From a checkpoint of a small mixture-of-experts model trained on Wikipedia: 9 layers, 6.24M parameters.
Below are experts of layer 3 (counted from 0) of a mixture-of-experts language model. Rows are named router (the router's row for the expert), down (a neuron's output weights, with its number) and show model dimensions 0-159. Each number is 200 + 30 x the weight over its row's rms, rounded and kept within 0 to 999.
Before each expert's rows: "raises" lists some tokens whose logits its average output raises strongly, later layers aside. This comes from a sample of Wikipedia text that the model never trained on.

# expert 16
raises: " its", " their", " the", " his", " a", " it"
router,216,177,267,254,197,180,173,216,160,221,216,180,173,167,133,211,191,132,162,161,206,148,223,198,184,153,184,183,168,214,202,235,185,167,223,246,233,203,224,169,252,196,211,222,231,197,166,167,217,184,191,213,145,261,233,226,194,228,203,203,219,205,158,205,246,211,225,167,215,252,185,156,255,172,222,215,225,236,228,229,180,176,218,196,195,189,234,164,203,213,203,205,223,227,213,169,241,220,205,145,190,167,187,274,185,179,155,212,240,225,207,187,193,191,222,160,166,171,213,248,159,255,188,158,171,228,213,202,209,221,155,222,174,177,170,221,220,229,164,203,179,227,180,194,175,181,184,177,184,187,154,283,178,221,162,225,196,255,189,179
down0,207,245,221,193,204,248,182,183,255,144,222,196,166,213,237,219,220,217,203,208,228,220,195,183,249,213,266,198,168,232,205,231,192,167,180,152,239,176,158,193,201,206,201,173,189,185,215,189,192,249,223,164,155,182,168,160,191,240,194,208,179,190,234,268,156,242,151,178,253,168,240,181,213,168,187,207,199,145,194,180,196,214,174,242,200,240,171,216,173,175,235,224,180,178,216,228,189,206,201,147,162,224,185,218,192,209,198,186,179,249,222,179,211,200,178,218,187,216,203,227,196,173,195,193,236,175,190,122,209,253,210,199,225,155,220,217,224,207,197,161,250,165,156,210,224,220,197,293,234,225,180,181,176,128,155,160,140,229,236,211
down1,176,160,191,183,182,143,166,156,176,245,206,212,177,232,174,208,212,188,198,262,185,181,219,213,210,183,235,181,217,116,246,208,218,189,193,236,245,232,189,198,199,243,170,183,223,240,197,240,180,233,181,182,243,223,196,198,203,214,238,221,202,137,185,187,211,221,223,171,186,186,262,141,180,207,180,207,199,119,221,192,218,222,172,177,192,225,223,209,193,175,273,152,191,140,234,186,189,207,213,206,202,167,215,243,223,172,236,219,244,249,174,163,210,165,225,187,227,154,202,255,166,218,213,200,180,187,181,181,215,253,231,200,199,183,186,205,208,262,145,204,188,222,233,224,236,158,161,200,192,220,183,238,114,213,147,229,194,200,197,176

# expert 4
raises: "er", "ers", "ing", "ering", "ed", "y"
router,217,197,172,231,250,194,179,190,161,222,239,193,233,204,230,195,218,172,218,226,199,189,230,211,260,166,140,207,215,167,205,190,192,172,282,227,238,177,158,169,222,182,246,222,210,192,243,233,222,240,212,236,191,212,215,166,229,186,196,248,181,194,166,167,173,125,238,210,195,206,171,204,239,147,223,254,174,251,186,218,183,188,183,231,179,167,224,175,216,223,209,189,231,209,196,131,199,209,212,181,218,225,210,205,182,128,168,181,248,228,206,253,181,185,225,224,165,155,165,251,233,167,208,191,203,194,158,229,206,223,228,215,159,202,192,217,201,216,222,182,124,179,150,167,183,140,195,193,218,205,160,226,160,185,143,243,205,177,230,185
down0,208,255,221,172,174,199,214,237,218,206,144,233,260,245,225,187,266,193,226,206,227,134,206,189,249,230,206,189,239,289,206,210,172,161,137,210,180,255,183,157,240,198,216,156,169,220,151,212,145,168,186,240,217,177,203,180,163,171,229,185,183,217,213,174,229,167,224,206,196,231,224,205,175,231,194,207,199,116,263,216,227,199,237,206,204,250,179,201,216,148,196,227,229,233,196,214,198,226,176,170,179,173,193,200,209,230,183,182,160,165,183,176,193,187,191,161,175,185,183,200,185,175,232,174,179,210,214,227,184,162,240,184,160,189,227,149,223,248,165,167,201,229,185,218,249,179,195,127,202,177,202,195,229,229,187,165,206,205,208,228
down1,219,206,204,288,243,196,221,141,214,245,233,188,210,196,186,208,191,234,205,182,184,206,213,171,176,173,182,163,181,165,226,239,204,243,250,172,214,221,162,181,193,176,207,189,238,264,212,187,291,217,167,212,168,176,193,192,191,235,252,234,218,215,201,222,194,245,199,187,200,218,207,180,181,236,187,188,148,223,201,155,216,223,172,210,198,218,195,182,185,214,165,249,165,258,178,231,206,171,170,182,225,202,231,158,252,214,288,221,188,202,157,181,249,206,227,183,191,180,242,230,170,205,208,141,138,214,224,133,162,169,221,209,202,143,161,185,215,194,204,159,209,215,167,226,162,186,185,180,200,155,210,216,191,181,232,229,161,161,206,173

# expert 18
raises: "h", "ila", "ns", "ife", "za"
router,255,164,164,184,219,223,171,184,233,244,217,222,209,171,224,164,164,156,176,233,210,176,213,160,208,196,218,174,233,204,204,211,199,219,227,187,257,168,214,211,229,245,218,203,237,218,210,242,199,196,167,203,190,231,209,194,251,211,148,198,136,174,161,183,180,215,231,178,181,205,185,231,252,183,223,237,199,297,181,250,165,203,168,156,209,214,210,179,201,198,225,153,238,213,265,198,226,233,157,217,232,244,208,209,204,179,155,216,188,202,199,177,180,182,177,145,179,223,145,268,215,206,163,160,176,224,206,205,184,192,174,220,179,163,205,251,198,232,192,189,181,198,191,213,207,118,224,150,150,204,149,193,182,268,168,164,205,197,209,172
down0,225,225,172,178,260,195,138,223,236,208,196,185,179,212,175,237,251,145,177,152,187,213,229,210,183,167,195,213,182,192,215,231,189,230,161,247,296,209,174,181,191,132,207,179,156,241,237,228,160,227,214,190,276,159,151,202,235,185,189,158,188,216,206,217,183,227,209,204,149,198,149,140,227,199,204,202,193,195,201,193,217,206,170,199,209,168,165,184,218,205,211,230,192,187,168,251,193,203,237,231,227,212,182,222,208,232,186,172,149,226,185,168,205,210,147,192,195,221,174,269,162,171,188,192,206,127,224,194,174,219,213,188,220,271,189,233,207,168,156,211,214,191,212,212,151,205,204,252,192,264,225,208,194,203,219,185,186,206,191,257
down1,164,200,173,253,272,221,197,208,195,183,240,268,251,199,248,231,184,187,211,193,183,220,209,214,232,172,277,257,158,210,157,250,217,198,164,173,213,129,197,185,200,200,182,214,204,210,175,200,208,189,239,175,132,170,134,217,209,183,227,147,237,256,181,213,201,160,173,251,234,250,200,195,157,181,214,208,227,267,220,236,229,187,157,164,230,207,183,200,177,189,177,205,204,185,163,178,164,224,223,199,136,202,215,176,243,204,252,226,181,152,187,206,203,225,228,201,217,240,191,195,187,214,205,221,245,210,216,205,164,229,229,167,217,156,192,122,153,169,204,177,196,137,201,200,182,191,187,171,186,199,197,200,213,204,221,212,211,190,196,182

# expert 12
raises: "min", "ule", "ul", "ple"
router,183,176,253,254,246,188,200,192,229,190,239,205,183,191,167,196,181,163,196,252,144,171,161,221,222,226,239,186,183,179,219,262,216,183,217,170,257,206,223,188,232,219,200,235,201,141,172,239,200,203,156,195,200,230,179,216,196,162,186,200,177,219,201,173,192,218,182,240,183,209,138,203,231,175,251,200,212,254,264,197,229,200,163,211,161,159,202,166,185,208,216,203,170,168,195,201,262,206,256,184,223,207,182,203,209,161,153,212,174,199,252,192,199,221,203,205,205,201,178,235,201,247,161,200,209,237,205,213,170,205,199,188,219,201,208,250,213,212,233,84,135,201,162,156,192,122,172,206,213,223,173,244,194,208,215,223,197,175,235,147
down0,191,208,212,193,176,201,191,167,165,234,260,222,230,153,188,151,272,213,170,198,206,228,231,187,202,167,253,159,188,179,150,190,193,124,185,167,211,192,190,205,150,216,225,178,254,174,195,230,206,206,212,216,242,210,215,192,218,241,162,198,177,176,189,159,189,220,179,170,196,231,194,196,245,173,193,212,223,246,202,169,187,205,208,161,206,182,226,254,170,214,213,229,210,175,227,181,236,194,213,118,225,200,207,218,212,155,180,195,216,229,260,214,224,218,253,177,209,203,248,159,216,185,223,250,231,187,153,187,238,159,185,168,162,162,155,194,242,216,215,284,195,200,214,157,246,251,163,211,150,217,212,208,205,178,171,226,191,219,151,149
down1,166,194,165,238,206,206,173,204,148,214,250,145,171,159,182,197,215,195,203,244,233,193,214,183,207,205,201,204,294,188,182,217,192,212,224,255,191,263,197,204,226,186,240,181,177,199,174,211,277,179,209,216,239,201,167,200,161,162,178,225,152,171,204,229,232,190,225,180,164,191,204,232,249,148,208,177,197,173,245,154,199,204,242,164,205,168,194,201,224,205,239,189,216,175,242,230,196,212,238,214,214,128,219,169,172,191,195,146,157,187,166,179,214,161,146,142,231,174,193,209,182,200,176,221,217,199,169,184,178,180,212,168,217,218,226,280,246,215,206,307,200,229,199,241,225,198,210,213,173,160,233,186,203,185,190,207,186,191,195,198

# expert 10
raises: "ware", "Scientific", "Personal", "General"
router,228,229,196,229,221,161,213,230,226,216,220,218,208,194,179,192,245,213,209,232,232,187,165,204,218,183,207,188,204,241,241,183,210,139,217,206,192,198,208,188,201,163,271,228,220,225,215,278,221,188,224,217,189,267,193,179,197,184,163,256,187,196,184,204,217,204,224,212,124,242,197,233,203,196,158,227,174,237,236,197,215,159,193,226,218,169,184,202,176,133,231,164,179,213,215,162,223,160,256,199,180,225,195,180,164,180,167,212,224,136,190,241,249,155,210,220,159,208,258,189,202,158,183,183,137,245,196,218,141,206,208,261,158,169,179,183,202,232,205,178,164,195,142,230,181,179,172,168,222,223,214,237,158,188,189,213,158,202,205,138
down0,211,176,192,162,149,215,206,167,129,160,184,167,209,225,215,202,206,191,219,213,198,213,200,208,192,211,126,200,196,188,199,177,203,133,205,233,171,183,183,166,211,206,194,177,269,214,238,196,237,202,196,194,212,204,249,212,157,226,220,209,147,171,154,204,273,183,264,189,213,212,221,183,215,232,163,204,189,193,190,222,206,259,275,202,188,200,192,230,228,164,179,230,185,238,217,191,155,200,204,190,170,199,168,190,176,181,239,184,168,198,175,230,226,180,188,160,232,228,142,215,197,186,200,243,208,180,187,222,232,171,159,203,149,183,152,202,185,187,253,281,237,254,216,181,169,211,167,256,236,234,228,180,182,241,156,176,205,269,236,204
down1,198,212,223,186,172,242,188,188,216,172,195,179,202,226,132,138,178,267,135,202,208,179,196,230,226,203,190,162,181,226,206,213,197,263,204,147,187,244,152,181,221,212,229,241,189,190,267,188,187,194,206,215,202,211,122,186,181,209,222,159,199,226,190,231,206,203,219,187,206,206,197,163,169,123,195,202,252,216,269,124,133,159,209,206,190,215,208,219,193,213,228,205,185,151,157,180,186,209,175,226,236,195,188,223,213,176,184,198,185,222,193,249,183,187,238,230,251,214,221,218,205,232,211,219,171,178,169,197,206,196,164,183,183,232,185,220,208,236,213,321,198,250,224,189,223,205,227,211,172,181,244,173,175,181,197,192,179,196,157,199

# expert 1
raises: "ribution", "ality", "cial", "ller"
router,194,237,219,179,209,137,212,185,211,236,175,227,151,163,172,226,235,163,204,220,189,155,169,203,195,214,218,179,138,215,182,208,260,197,221,236,237,217,270,195,192,227,234,214,205,255,197,207,224,186,208,204,140,245,219,183,234,227,175,235,159,212,197,193,188,203,222,151,194,217,182,193,213,183,238,228,159,223,251,139,172,130,204,178,141,220,158,275,193,169,216,191,250,195,228,196,225,230,206,212,143,199,239,242,169,161,130,213,158,187,211,185,235,166,161,181,189,217,230,190,248,200,179,185,195,211,169,212,164,213,178,250,158,192,211,211,221,247,151,178,209,222,174,231,219,164,225,158,207,237,213,203,174,211,199,230,173,221,198,194
down0,183,236,233,182,146,166,185,191,204,169,209,228,213,227,162,226,213,207,205,175,154,205,237,176,212,163,202,205,214,197,231,202,188,237,257,230,200,187,243,221,242,263,226,217,202,227,192,185,200,200,204,223,164,133,202,205,156,211,188,215,209,134,197,172,215,169,167,196,124,182,242,199,235,148,180,197,196,118,212,162,165,229,168,191,181,189,185,226,183,204,217,189,215,307,166,161,244,194,172,147,153,238,180,220,208,221,237,212,202,204,192,222,183,154,186,229,241,203,222,215,187,186,250,239,206,155,214,193,228,150,245,223,178,206,187,153,214,159,209,196,177,174,227,224,180,181,177,228,197,197,237,170,199,215,226,160,228,214,275,206
down1,221,190,194,201,189,170,243,201,226,216,165,254,234,185,159,188,202,162,163,230,218,211,206,184,209,220,189,231,251,213,227,225,228,189,188,177,192,182,212,219,167,175,136,172,233,173,213,216,255,174,226,203,172,195,157,200,196,196,228,238,187,169,199,216,199,217,171,212,278,248,201,241,159,213,213,204,212,236,224,187,183,248,222,183,257,174,186,230,223,231,153,223,180,147,191,225,181,186,177,188,127,189,249,249,164,156,233,229,200,135,219,173,208,142,170,180,163,216,214,181,204,198,159,176,245,174,143,239,159,198,194,217,233,220,168,186,185,185,228,173,227,228,188,225,261,198,213,157,214,230,201,187,220,149,202,165,149,185,260,252

# expert 19
raises: " and", " |", " (", "c", ",", "."
router,215,178,213,249,204,182,200,262,205,162,200,205,213,183,172,190,234,168,178,248,209,177,193,201,223,229,160,198,196,167,212,262,122,176,207,253,215,119,248,192,239,180,244,210,238,127,214,214,143,153,166,171,158,173,263,190,241,204,199,204,191,161,191,184,208,221,245,197,226,175,215,212,172,196,241,221,231,228,250,229,216,180,186,216,221,259,210,207,219,173,197,216,218,228,189,204,218,258,177,203,225,204,182,247,123,186,148,207,212,194,188,177,244,238,236,175,181,200,198,153,155,233,195,203,189,252,245,198,192,229,178,203,151,202,174,233,204,213,181,188,211,215,137,199,199,169,191,191,220,160,164,221,160,217,195,176,206,213,182,172
down0,202,164,239,178,179,222,195,226,196,217,209,181,184,273,191,278,158,193,157,203,228,189,181,225,180,186,186,187,129,214,193,203,168,218,232,199,167,179,232,198,135,192,191,227,208,186,175,193,161,193,168,183,230,186,235,230,184,181,222,222,237,229,160,223,213,194,211,207,192,229,215,193,191,196,165,107,223,182,241,222,214,221,227,188,196,231,197,174,186,181,166,228,239,218,128,222,156,137,186,199,162,162,245,217,139,180,244,223,247,203,213,201,180,218,171,234,216,230,198,164,185,182,245,161,156,256,208,202,179,232,201,250,196,243,225,193,200,196,226,182,248,208,155,242,163,165,180,215,130,193,226,238,257,232,219,194,213,189,186,183
down1,177,209,208,252,217,180,233,260,190,238,168,172,99,223,195,165,181,222,212,225,180,145,265,176,205,218,173,203,171,201,215,237,217,230,201,221,190,197,136,210,237,237,181,198,189,194,221,192,200,171,227,233,174,226,148,175,219,208,222,257,209,175,249,186,204,221,209,234,185,234,189,210,213,219,255,189,154,238,196,208,215,155,217,182,236,149,167,259,197,178,208,183,198,159,217,228,211,192,147,208,187,227,180,169,218,169,196,204,183,232,185,233,207,206,258,198,208,132,220,215,168,199,210,202,194,243,235,194,203,229,109,201,241,194,201,219,199,189,184,146,155,155,229,140,196,245,201,204,225,144,185,199,160,179,193,233,226,197,208,160

# expert 17
raises: "ES", "ć", "\n ", "ń", "\n"
router,247,163,208,210,189,151,202,194,210,223,177,163,197,198,129,170,255,184,195,224,197,170,234,180,195,179,212,171,167,211,221,237,165,159,233,243,222,219,209,174,228,193,221,256,238,179,159,215,182,215,205,218,147,261,252,220,257,202,203,221,200,187,148,202,237,184,227,196,186,220,187,178,193,155,206,243,192,196,208,207,164,202,240,228,202,194,217,208,187,245,250,153,234,202,204,201,208,230,197,200,211,196,188,274,168,145,207,232,192,190,216,181,167,207,224,103,186,178,144,257,159,227,176,158,195,233,186,186,194,210,177,228,153,179,214,211,253,203,173,148,156,247,210,183,194,165,139,173,213,209,162,250,202,215,164,180,217,225,178,214
down0,219,250,212,179,214,176,178,159,273,236,164,208,207,203,162,196,217,162,207,184,157,232,224,156,193,190,194,231,236,145,233,192,209,172,236,215,184,187,230,231,242,179,139,183,270,198,163,180,283,175,197,194,182,243,141,183,177,134,196,214,239,189,194,205,244,230,195,256,204,169,234,175,183,160,222,215,193,168,203,193,216,163,218,155,167,207,218,183,194,184,195,144,214,218,214,237,244,224,200,221,166,217,198,162,209,175,208,225,167,204,219,196,211,245,186,223,241,181,192,238,221,156,214,228,217,165,197,215,189,191,239,188,176,234,241,179,222,221,222,210,220,235,174,202,198,182,142,190,235,229,256,158,166,197,188,214,152,226,129,151
down1,250,159,211,203,174,185,225,194,239,180,215,205,193,187,269,199,203,191,185,169,199,155,221,247,202,214,287,207,215,193,196,197,219,144,194,204,204,228,225,168,157,209,219,168,208,170,220,227,225,206,218,226,237,201,217,193,195,164,193,177,201,193,265,207,187,151,175,233,251,237,143,209,190,217,209,198,189,172,216,212,196,222,189,148,205,120,180,223,195,174,193,197,242,192,190,148,231,201,211,181,248,202,276,234,235,174,191,174,162,217,284,207,212,236,240,198,191,174,244,213,246,176,204,209,176,158,189,220,193,225,163,243,176,212,196,183,151,185,208,169,140,158,221,153,201,252,200,155,185,200,203,172,203,153,203,171,208,118,195,185

# expert 24
raises: ",", "\n\n", " ("
router,220,183,196,243,186,209,205,226,213,228,257,211,224,209,225,185,199,154,185,183,255,191,227,209,246,228,197,160,209,259,203,217,218,181,252,213,181,189,200,221,239,216,212,203,205,181,148,228,191,208,156,195,172,148,163,118,219,194,186,208,154,183,129,191,238,128,195,235,239,198,170,208,167,157,220,199,234,214,288,255,197,163,240,175,178,213,254,189,234,199,195,185,246,242,171,197,222,171,179,186,255,218,213,188,184,170,191,198,218,230,260,187,170,208,192,192,170,199,167,258,226,162,187,169,176,237,192,219,208,208,180,216,171,179,189,211,254,286,180,184,178,230,176,159,188,165,196,188,199,220,176,215,161,198,222,200,185,177,242,193
down0,177,194,166,144,218,190,175,233,233,201,152,151,183,149,163,200,197,196,209,161,215,208,235,249,190,230,176,175,195,223,169,242,210,181,220,217,126,220,152,200,172,236,215,167,163,243,159,216,243,168,203,177,184,258,217,162,201,198,183,197,180,239,166,165,179,179,241,229,201,173,216,221,179,237,198,204,191,184,211,207,184,223,187,251,239,222,188,173,221,181,231,217,194,203,280,140,163,219,202,181,201,189,223,211,169,195,226,173,161,194,171,225,259,216,251,232,166,236,198,175,195,181,268,112,214,222,217,210,218,223,270,240,212,198,189,180,220,193,169,188,160,223,200,222,215,179,194,202,204,185,122,250,189,216,188,242,229,218,228,174
down1,167,158,198,177,120,142,227,133,217,240,189,185,227,258,223,265,256,192,198,155,181,173,141,215,255,155,187,187,211,203,241,178,181,177,200,236,184,227,177,188,219,193,212,194,244,221,185,175,215,194,196,152,226,179,227,242,180,206,183,196,226,153,150,200,196,198,250,156,239,167,164,220,181,199,186,236,222,195,189,192,209,189,182,243,166,196,208,197,248,204,196,210,165,251,184,182,163,173,204,210,185,179,202,215,184,222,176,221,216,185,241,195,208,232,214,150,253,212,177,200,216,161,187,146,185,215,225,243,254,200,150,220,221,231,228,142,229,160,222,235,206,204,201,195,200,208,182,164,200,185,282,181,215,196,225,189,275,159,193,197

# expert 8
raises: "án", "ás", "ía", "ift", "á", "iel"
router,176,195,243,233,224,160,164,153,163,199,217,192,232,189,181,135,231,202,161,129,183,171,209,240,234,190,194,189,142,219,159,182,178,209,236,221,248,195,209,241,220,250,246,195,239,161,158,208,150,164,210,172,148,227,217,186,205,195,208,239,215,182,159,207,202,237,216,252,182,202,232,176,182,205,227,202,198,242,184,185,168,158,199,194,199,180,230,229,160,156,223,239,241,245,178,183,237,261,207,219,145,219,222,242,179,170,190,240,209,170,238,171,180,215,182,168,173,187,224,227,192,175,171,211,177,204,219,184,186,185,272,253,200,235,224,241,212,205,210,155,198,210,176,227,223,161,142,183,242,203,211,203,157,199,219,227,239,143,197,170
down0,164,228,173,184,209,200,222,185,259,235,189,199,166,224,175,153,237,234,189,210,188,219,190,209,237,236,195,247,180,213,187,238,219,208,173,183,168,236,213,205,190,197,219,195,153,183,179,173,227,172,178,222,274,203,210,191,143,180,236,210,183,283,185,182,141,192,224,212,215,240,227,209,222,179,199,193,211,134,143,212,181,210,165,205,163,219,175,175,197,204,262,224,188,205,194,155,224,185,197,236,218,209,234,201,196,224,161,236,162,143,175,256,167,185,153,144,201,181,223,260,191,160,227,236,271,180,248,206,194,175,206,163,236,141,188,177,216,158,196,200,212,203,239,263,226,198,183,168,212,178,169,221,215,167,178,212,177,163,188,252
down1,163,141,181,240,194,165,144,162,187,221,207,286,230,230,187,160,228,175,237,201,176,188,206,178,193,145,223,231,245,182,233,235,190,197,132,188,185,227,242,180,151,188,197,146,195,242,185,183,235,204,158,191,216,169,203,181,238,245,211,139,243,208,194,204,215,213,208,226,181,151,186,168,192,237,221,189,224,170,226,193,219,190,181,190,220,234,223,156,178,235,177,224,136,225,218,143,212,174,178,173,224,185,144,211,237,220,142,200,160,233,224,242,189,231,202,199,250,189,197,185,223,263,222,160,199,192,225,196,204,184,187,229,177,207,216,161,211,158,198,213,223,240,194,164,231,250,169,145,230,211,210,216,179,246,232,212,228,229,194,176

# expert 2
raises: "des", "ass", "de", "der", "dr", "ds"
router,232,224,195,196,205,218,207,201,166,178,229,216,171,220,159,182,224,195,153,211,216,179,218,257,161,194,172,190,189,222,197,230,191,178,218,216,274,236,244,186,244,221,243,202,196,193,197,190,207,185,213,260,191,127,167,166,198,231,176,225,220,178,183,170,238,229,227,209,188,173,156,195,255,173,275,194,187,250,233,201,228,164,143,168,172,234,212,221,159,188,270,237,227,210,214,251,179,161,190,205,200,275,183,239,180,185,154,186,213,178,199,209,202,196,228,150,189,201,180,247,201,151,174,178,117,170,209,196,210,220,194,265,175,175,162,233,250,196,209,148,139,189,216,195,230,179,193,206,224,186,189,205,161,226,220,192,198,201,172,213
down0,206,193,130,200,183,185,185,204,156,180,226,207,159,220,180,183,196,222,151,230,220,159,208,233,214,201,190,158,163,168,160,169,195,177,299,176,275,212,220,218,154,192,177,182,195,156,241,276,169,253,192,220,193,162,188,229,194,196,236,206,165,177,209,167,239,230,198,183,226,223,232,169,225,217,152,178,228,253,191,183,228,171,181,175,185,268,207,176,213,211,195,254,175,190,238,227,202,175,119,181,208,189,241,203,223,269,188,178,227,185,209,178,194,182,142,220,200,207,156,213,211,235,189,224,161,174,170,233,200,202,187,194,226,194,187,235,250,196,207,244,208,201,213,199,169,236,207,162,199,183,200,235,191,188,208,247,229,238,144,200
down1,234,159,188,219,187,222,216,169,243,206,197,177,151,215,246,199,226,197,225,188,172,244,145,230,199,250,205,187,160,170,193,266,184,194,161,187,234,206,200,210,195,197,161,221,245,217,99,135,191,227,155,183,216,244,175,168,195,167,223,275,238,171,195,201,203,225,200,223,208,231,167,184,194,221,191,222,186,243,187,194,227,212,282,206,215,225,205,217,217,208,228,205,205,195,205,193,229,194,217,209,140,180,147,176,193,187,224,225,185,255,212,171,176,180,214,215,189,201,188,226,238,153,203,226,221,193,156,189,238,210,174,182,222,177,163,194,214,208,170,231,207,209,164,178,150,237,178,197,231,196,173,222,203,213,166,287,188,201,152,112